Experts of a small language model.
Size: 12 layers, vocabulary 16384, 34.1M parameters.
Experts: 64 SwiGLU neurons an expert, a softmax router, a shared expert of 128 neurons.
Training: a variant of Adam for the experts, 317M tokens, 5206 steps.
Below are experts of layer 6 (counted from 0) of a mixture-of-experts language model. Rows are named router (the router's row for the expert) and show model dimensions 96-191. Each number is 128 + 24 x the weight over its row's rms, rounded and kept within 0 to 255. Numbers have three digits each.
After each expert's rows: "gets" lists some tokens that make up at least twice as much of what it gets as of all text. This comes from a sample of Wikipedia text that the model never trained on. Tokens count by the router's weight.

# expert 34
router:149137094100097143148160111090110090083124127125138113180088131099125139146117101091118110108128126128090138087154159144156105120142113140118077110148154130170135122145108108122144122118151083159070123099182116132121159102093154144123105108111138135109155121126131122143126157155132130099
gets: " |", " ", " ·", " —", ")", ";"

# expert 78
router:116161129151099135120184157143119084113099079133090137111110118082137142126136135115158114130168114126115115096141108146147093136085119166127129080147139112108154160141126155116118109104148153103114126104117156115152125122136111148154105117082101118106091107131104164108125110150131145158
gets: "0", " (", "3", "6", "8", "7"

# expert 39
router:135097166128145121128124157157148128142120121131148096166133116148179118117166106147162107111144113101145138181124119143100153130118163100142083142120094106166110139147143147096156097135156148108141137171126082140134101114156101096112143133119104139114149105169141130089092115124117122092
gets: ",", "7", "5", "6", "8", "3"

# expert 9
router:150146101078099094108113133157130141137127163132097109088147167180177154131145154105130114115118168088101165131108167144136200107093100088115108101147081151121118158130123134152092116104160124105107145110144118093119085162159093088101133109149123105125145146103156130087152168170105151145
gets: " and", ",", " but", " which", " that", " or"

# expert 72
router:148116100128134122113127158158060122124149118108154097158135127108165140131166166160094167082162164101112095131115100114099100096145153112120114114136153135150162091104097179164141092108134127138092119157147144097144139149157130089153124129148101111129108084110125140143146083161107123100
gets: "1", "9", " ", "2", " Tit", " Oxford"

# expert 3
router:081081167147086138124113110153090078090129103162151087143106133118099133124113169097151169091136139146103130079117136149159134156130106119157131158114107117086154113148146155129154117133165129128146124104122133135131163152185084159080141126163117114148114126131155161134147153155125162121
gets: " be", "o", "a", "u", "at", " being"

# expert 68
router:103136096135121110122104101144147122169141152094112096116098109179107108135129145147114123091136146121095108122147145129110181129102110117136164179169148115123108134119130153127100150132063147138149108112147151126151102103125079153113097143169110115102096152118132105161152125136103113097
gets: " to", " In", "In", " would", " can", " not"

# expert 28
router:127097130153155124134199086123111153115113119092150166149150139101116146104138137127154147171105095120166156139108083092120130116125132117117134170126125137107090145121120144151104134164134094110138130146151099136073176167152080110095188105124106111117110148105093107135146105126154157102
gets: "b", " V", "v", "m", "k", "ag"

# expert 32
router:116099172115119159140138147155125110134103133143114123135174129112099112130159121152118080115136159170148115185174110146127099115165132167118151164126140099126160126144102107123100134115106115113147183122137101156115105115141090091147135101137128113136127157110130171089118139095162125138
gets: " (", ")", ",", "),", " is", " =\n\n"

# expert 67
router:155159103136163128138160101160153119123128156107100171144074139179111148158144151106160138184111117109125139143161160109102146099102134141167115111137110137163110153101130124142161119107162158146136129104109135121119116162137136159119161108115127111145125172106136135126111129127170104107
gets: " not", " place", " time", " first", " part", " st"

# expert 69
router:121115074163153122107109141181093135098129152138134126167121108106178169102140145101123125105185135145102136129119112135110103104151089097170138116157146123087158085146117142100151154128117170095116132117113130085162150155165145120140137131101138145104142105116133140161150135161124118098
gets: "0", "5", "8", "9", "6", "3"

# expert 22
router:171164155130116108157102138162099132140114130107128107127122135146154116114108136143104089110114124126132141110156098123099149128169111147162116108149152127098169161101156120114119128147117107134110151107093110120091136110102158115126146112113116102119147139101107133104096105097143149100
gets: " in", " from", " of", " at", " In", "In"

# expert 65
router:130176106174158146104182140132135098098098135138157113156148157141153166145147148101117161135124072130127142143148168127148111144085129099108183155101144132161123132108149118148111128099121156125159117161137167133141116107114153135165100156163119164126116137133131137082144131149105159116
gets: " people", " team", " school", " family", " children", " University"

# expert 27
router:103145150119102144165141163135121093122132109127153124157156118082106133149168145106142134144109118108102117142135127160172119157168085146104153085094117095095107149166089157127128127151156112110164129122120142150122130164141122130094140105137112146113076114119096130152156104150165113095
gets: "th", "st", "k", "z", "h", "nd"

# expert 73
router:135151122179132110103099141141109138141124110165120117111104159118170130159132079144156146118095164135162180133155154138107108148154148135106108156145118169139160155099132113136118134095111106114072098145102107108079124115123111109117176120126161173165129179121112151102124139130140123111
gets: ",", " of", "),", " former", ".,", " de"

# expert 14
router:089107121115175161167140166116158146146133099086130103132172094117125120082128102103119142132110136165124117079110124137145088167132088155103150082093160083139112140125112180091148123120145102099116140120115146130142107128137131117117131149112105143132155097148149103162135159153073129148
gets: " ", "_{", " (", "/", "%", "°"

# expert 59
router:150152138109123135148118171139080100119123083144155096161101116138165124136143142116098120139163110092096148086116143107116112153149132128103142077100135109105107166107094148099134155139164117117118176129126100109141142139146126084135152096123112120152131107129113098122118124164132105126
gets: " |", ";", " —;", " /", "–", "″N"

# expert 21
router:123112114145120134125136142153087077112152090137133103158124137095150173111147129105080139121165164151145147161127131141124095134162121115087145089130143110095127142107093140103153115126165139166132103122142120108155168142150142117147096126117120110136099094153105165144165161171110087154
gets: " ", " |", "1", "0", "3", "–"

# expert 75
router:093130117127132124179166134143111092109080145116114150111084092108114116137096132139114150089154145153114146145112107163135088130149114169158140123136122147137148118103120151129093151131123158155097124169156135100140093170159117115180121107123112127103083086117090118134157083163155132145
gets: " (", " ", "aged", "age", "–", "born"

# expert 50
router:124096117092122126147174149083137100131119163160088156141095111104081114107103136133132130147154091123184149116165128138104096099143091130107146106113100159122162093145171112124114111089109163144089109157138146136097139163087118138176099120117157120109114103119145098107143106091132137172
gets: ":", "-", " Born", " Location", " information", " Died"

# expert 76
router:096171156135144118121154157157126104121147092124140104115139116146136167134128143148148136119128139123102102084123151135126100154117144123089103097112146124105101149107099167104164144121149126143148149140107127079162158126140132136081130112147156086131130114145142132138143128166124109119
gets: " ", "1", "9", "7", "4", " S"

# expert 35
router:123157150173108126102132147142146144145177103143121173129121123139165119139199124075143143151140113126132131161106108159157122085134122136143137119125039155125135098136123156139149094119111145100119117158099132124136137154160120160128094115105134144162088103109143105115109098153114138135
gets: "0", "9", "8", "5", "7", "6"

# expert 62
router:160076150132110106131115145105140147149088125123158122134135156105118105124114105086093134131144114123137157120160105095103098137166094128107121100105154150133100136098098145075145099165122136119084096177117124129137102118094096087158104131122096140154118103172133093081112137167159070172
gets: ":", " |", ",", ";", "|", "):"

# expert 31
router:164165102150158147107103145143128093152148152118151143107143136100103115146118146106109120106153165095144161152128139117097143151140098150113151111130123161130132128139102140097136137132106140090089105119134081150144126133143153149134104120136091135132108110104107098114129149155154132157
gets: "–", ":", " |", " against", "2", "3"

# expert 66
router:171128112146133117147109151156094120150118138099136108168163116145139130131140162153145128107169133137113129134139160168142146143105152105136138140117159148132156126161095139114145125128113129089127163119154140170161117146148091103121122112161099138123149100148176112103107152145147130152
gets: " he", " ", "0", " He", "2", " it"

# expert 20
router:136144124082113130146081122152134139139108178129082091112144157163164135139133141144123118076106148124125138145156122135165162070127120107153107132164139128127170170141115144118103111125121104102079167103164109090107084134151098112079119114166131100105122136117124076130159137154111113152
gets: " and", " or", " to", " but", " &", "–"

# expert 6
router:146131145130147153131092157138137136094137160083138099106168133127171127158104097126147075086128121087113087155116128134106175148110116128180114103112142136171124110138141121167122142128168109082118142088125117145132133142123119085088130132096095125116186129145139124104153121158099117105
gets: " (", ",", "\"", " \"", ")", ";"

# expert 38
router:154134099111139164113094092129119161131106134150133101149102099169105107145129133129108139103124143158094150130117100150140158117130140124153133085152137119136095142127161098128118098117103142160114144082131091136107097112104127157154145169126158094115139117110109133114123150111154148116
gets: " for", " of", " to", " as", " with", " after"

# expert 13
router:129101125146080157166107091142149154124113156131106088131166125166102158176141145156093104171113112143100141144132170123109171097116135104120126123154110100141108166094145139146148160105094141140136136147111158098111102110179081148144103103151125149101155124101159114098143092102115134132
gets: " was", " is", " had", " has", " were", " have"

# expert 25
router:142153163124145109114114164122165137136144121126128120092144154101136092145143117137164100135129109077112090126119136117137095098108082142107140113079158104140150099160127096107138128148140089079160151112122116152156097102121117100083143142099092116091104131119134138119138136139107146116
gets: ")", "\"", " |", "),", "]", "\","

# expert 46
router:104176138128169139112137174159100138127168133078159115139142135110123138145141141123159097094138179127095132088107148149122109157140111153096171121115162103090130130132063175119168151110152098141108134132130141130169151141125122096121139129150137099107127123132149144151110128180110102098
gets: "1", "2", "5", "4", " \\", "\\"

# expert 18
router:154120129134117149150191108133142163121120078096082158141121130132109169115129140099145087154124101108118156158077096113094156118122114139151116169134098110092116115148122127158145105148162103105157135147137088149142154147154148138140150149113148166138124114133081108137129096096136125093
gets: "c", "p", "oc", "ac", "g", "ip"

# expert 10
router:137104108165127113092133137089090160124153165151153166118186113179167146171140123146147140155165137100135085121144151122153095112143106105127145140150095115125176165098161157156116130098152153132160126123142182122139140114115153162147140148143102104140126135171163112123128145166106135096
gets: " a", " the", " this", " The", " one", " This"

# expert 26
router:101130118118141130113131132140145125140147145129132143103167138169111124144120116163097121137160106149180112175167149142141111145146136095107160174160099090156164164083118122154135116095120123126164143153143117137157162086139134131129142124145137154182137151108123152097103125143116152127
gets: " a", " his", " her", " an", " their", "'s"

# expert 47
router:120119122148119106090147150140128095150120101138153118133140127136147106088118145109164150160129117155127128091148123145119122120101167080101108101163121137101121158129124143101141149144158143117140113140075145094160161149165114121147170094105169134113166089157139175142115112153111119134
gets: "9", "1", "2", "7", "6", "4"

# expert 1
router:115158165093107102092105159112164123126157104122126092096112149138134150111122100155100139105132133097093107100106119118129083161103102136096131129102177129131107122114110119105164150150167127135104139112166121098138121151153097108136109118117114129097123098125165146142135129147150124142
gets: "\n", " |\n", ")\n", ".\n", "\"\n", ";\n"

# expert 16
router:104134079159122123112099085151130175085097185147134119080129118177133120154134104131107122113114103142143167121112116122152178127103120126138142115156113150159135173095114143124122135140103138146114100094076159121125110087102160161147150167153127113140109130109108100094169154101102141114
gets: " with", " by", " of", " over", " than", " from"

# expert 11
router:149122085112087137150196110080111120099126121107144126159097159120107124125140106069133083111147101118119146107184162149145101132110138143127142111121120116158166101137086117143127132165149113179125100136164160165111142075083131135095091093112144134094146152096145130149147171126126129131
gets: " |", "|", " Party", " Title", " Year", " —"

# expert 54
router:098116168130165141136110142112164093141115103133152154123116126107098134108148136158176105152161160113149110113083106128111122151124149140117155119097152136093110118126076157106148154151157122141114129120099122109160154107115139183149111101155099138163087158155128167162066144121105125136
gets: "i", "ia", "us", "ata", "ensis", "%"

# expert 24
router:097158161141098095170172143131142105136141088147144139097125138167122099101145103144156165137115112159121151102128116128136108135106152082111088112161129125113100167146127146131155126162158142111140141154070121096141154119150133153159123093095146105177130124176123149129159101131162152127
gets: "4", "3", "5", "7", "2", "8"

# expert 55
router:154132142147115164081129165165144124104145080124159129123116156090166110102129106150154131117153104102125137083161098107133105111097167129099125115122130102155106124160116146125135128094142091130145115131126155114144165086141110125088100144141152152122150136095129081155112175140103145163
gets: "2", " ", "1", "3", "6", "4"

# expert 53
router:135127134109148116155112084162122164157156157135123103105131085157094100160115142121098104145082111114107088117133128128147164133157159141163086150099050086124111150117128115172126147136122120100121107122059144136130089125116135145161093146106136146117153125104145109152131084091090127100
gets: " is", " was", " are", " were", "ed", " be"

# expert 79
router:118177130151169079116150166164143114157143102134122118091128155098144153143124124156152140091149143153095120094101160129098124157112121077143143101114131106094114138103095154105134156131152151144144118124105124119161138123139110113122108120150131116133127106138138126140115101162120115099
gets: "0", "9", " December", "1", " August", " September"

# expert 64
router:130154113094151152124128141072132127146116142150147157095163147098119155088108120164094117141138123129189113145112147102095101126139095147138148107163107145136171082163122100139127137135113113170094163120159119167101115138145097113177088110120158148124142114100146108100140120124136125174
gets: "-", "\n", "|", ")\n", ";\n", " Binomial"

# expert 36
router:151134097128129153119095128156144176131106159142128105150128128172177088094087101147136100117134175151139121151134161153125186128112099119120120115122100159152108125080192131140122141107127132140156116165126139112078132122121116113102151151125121106174131171147154163112113149108090141130
gets: " that", ",", " of", " which", " who", " when"

# expert 2
router:149102134130150150076148161107111120114142135170118135136161108114174147138141139132143126126127115096092123092162126151102091124123105158104142102119116099155143113129086115129116143144129092080105152123153145150104126127145156132132142143151138118091111093171114124136064145147106113188
gets: " ", "2", "=", "1", "S", " =\n\n"

# expert 58
router:101134124160118120147103127131143118129153101151111150127148126139173115169122150145109120152133089098095106154160131170173099149134143084102167151121146112163145119124165145103115133124092087136125123163127140119140175090135145153101141136160152169142126148146146116144136080133114178095
gets: "'s", " his", " the", " its", " their", "'"

# expert 60
router:163174119156095163092124141119085135140162136137153118121100059155120112123143092150156110120152132090139096125109117154122111103129147125125152100156152144140143165104121156120156142124143138163145100128115113141094129116109122131134113143152118117150131106133102129152163150157147143173
gets: "4", " following", "5", " same", " two", " three"

# expert 51
router:185105148091140106110132130089143146161156132127144117115152114145167153150123090159126094104127157172114123172146084137166134155096132132119089095120165121137108094156110086095100093145112096126142134089146091140109102109135141134121142103085104109109120138133144153134126117118112126171
gets: ".\n\n", ".", "\n\n", "==\n", " \"", "===\n"

# expert 74
router:154118175085099090137101161122162078102151117124145131086116106102153135142137114108118130087145129160096152168149106109131117151135156108088091074143159109100098082165104143107157151106124162136152122090150147137145118106151164130108115102111174120120099108134114167098144145163117132154
gets: ".", ").", " .", "°", "–", "\"."

# expert 61
router:099108161139150177105118158128133090109121107100185161144101147108097092126171150114133110127114150119097120131105127163143115162167124112133152118099168139085142130137097150108140108148161148145119121127126175086153150103158154153131097095119111150160099138141150164145129104170110151119
gets: "a", "ia", "i", "o", "us", "ina"

# expert 49
router:121093123160132125102200124065106159127148138089179150132158142097144101110160107140111166148125117151127111107125107124102169118130112096157086167140150101074161139155155147125136107138111131156132129104107118140137103162142131119092121103102139132100124091166135123108140087097091122111
gets: " S", " K", " M", " D", " B", " H"

# expert 4
router:144128148095137133130174160162108122100080133121083111131110136139152103148158123151173112105153129139130087130134079176118120142157120162124089114166138100150128101152099133102147103118129105128111169138155107149151137098150126107142134111148115138143154111120107159112104109137171155109
gets: " ", "1", "2", " (", " American", "American"

# expert 29
router:170124169124124118131127128082163131131159170117173100088121138123149159141104086147099125115121156149099124150091110133145139157107138073095114111113164146127091099151126090123146114168116105140165129109138091115114107118127090144102126106108118101108120130134171134156114107097134127151
gets: ".\n\n", "\n\n", " |\n", "\n", "==\n", " |\n\n"

# expert 19
router:133142120136114141117103175121157094112144141141155098099129168076146148159104113168101162110108158136147097116097186143130114165164111128095146124098171110114117155122103113131136157150108118142120141107126147138125152143168123109083104085162167128104133090143103143152126130163144113139
gets: "-", " ", "==", "===", "|", "===="

# expert 37
router:161094149124115153097098127113110134124174085096167120104157166097142115138149131108114125140166149098104105113099147084115117136130108154099112087125140109108133151109087097095087129106116082107132129126107125145121145125117106102083159104133165151150113154123140138104091178163136129139
gets: " |", ";", " –", " -", ");", "\":"

# expert 48
router:124153148168104158100205154135138147151150081086151097093150147078127127096149121149150172149110120134110135096110121121088126118135113115117100141112138117084119149136129115152165127145124111153138129099099150131160121149164163126096119155151125111110098134167126133116116123156086112136
gets: " G", " D", " M", " g", " K", " R"

# expert 15
router:093086158099114131135183089103117171123128082134127132174098134108113125125148094140110164125113107102142143118107111121148119140125149155122145141142146097114067147152144130074147134133174118147119155165128116087120154140121137143161107148072108097116113090170154155146170128134137122154
gets: "\n", ":", "-", " C", " L", " Le"

# expert 8
router:170141139147124110143094118163142152104101116150118117110120120144131101113115104135104120111128126138115130155148120145149143113156083163122132108131157101088188160093169120141118093171104119149107093142074103139090122147084131134136140146101121110141128138093108123153087149091153115135
gets: " in", " on", " of", " at", " from", " during"

# expert 40
router:145143123105153110140131155168095103110158157067152131162105143118151161124115147162122110133161173156120069095091179116115118154151130149159133097088148122105112112135105183118139156081142116169094154157121130095139142120137097095134122118155158148146118122107126125156129137163112167116
gets: " ", " |", "3", " Yes", " Reg", " Sim"

# expert 70
router:113136129146172122121138160157082091125152107143165118155128138121157148134155147129155150106142144122137115121127164116121105147128100110113169146097148130141092149138108178124161149139158127138101101151110133099169109127144145094126143154163142141121172086157125141151147135172106114106
gets: "2", "3", " ", " University", ",", " March"

# expert 56
router:141083147070180137126110125136127144135095131140155123117096150096173118115181091156097159110150150147122117159115118147144130144154139166112155126176150113129111091167117172098152156103116074145093166107116152137154138124126155109145099125107102158160135127124117158173135153123119101136
gets: ".", "1", ":", "-", ",", " ("

# expert 41
router:111143122149122134108113157160118107112147103118140101096149130095160093090159087141121131126106159133153163133147151089158120124141169127107149170141142147135120131162094159094117138123139127160148125117142147135144180123140120110075136089157124125157096167099098132174141126124139098142
gets: ".", " John", " &", " William", "ley", "ie"

# expert 63
router:148128116157120116137135147151169129105143090103158099126147120104138144127124131132142146111156129132108083089126101120130110143108150085151164179104157129081127128108151114140174156152145120114188106125150165130126159111157138145121096160138136115118155139116087118138131124128133121090
gets: " \"", "The", " I", "I", "the", " '"

# expert 5
router:124080118158101103110100153102097112130136098156171159094175113152160143143132128159106099144099169138136100125137175113136117139134099100101086132142124098162176123090134171102097115126102135113118154172131134131133141115112140169153144150139124126178140109108160158148121135128124108107
gets: " the", " The", "The", "the"

# expert 30
router:134103132147120125072195116158147148112122161117106110094129137186122134106093124106114177149110124128160132101152091087092173113156118132161087151104113149126111169132138140174138136086137134156099135103090118140090115141126158165134138175146139168117139139155123114172099083153144122093
gets: " l", " h", " st", " b", " c", " cl"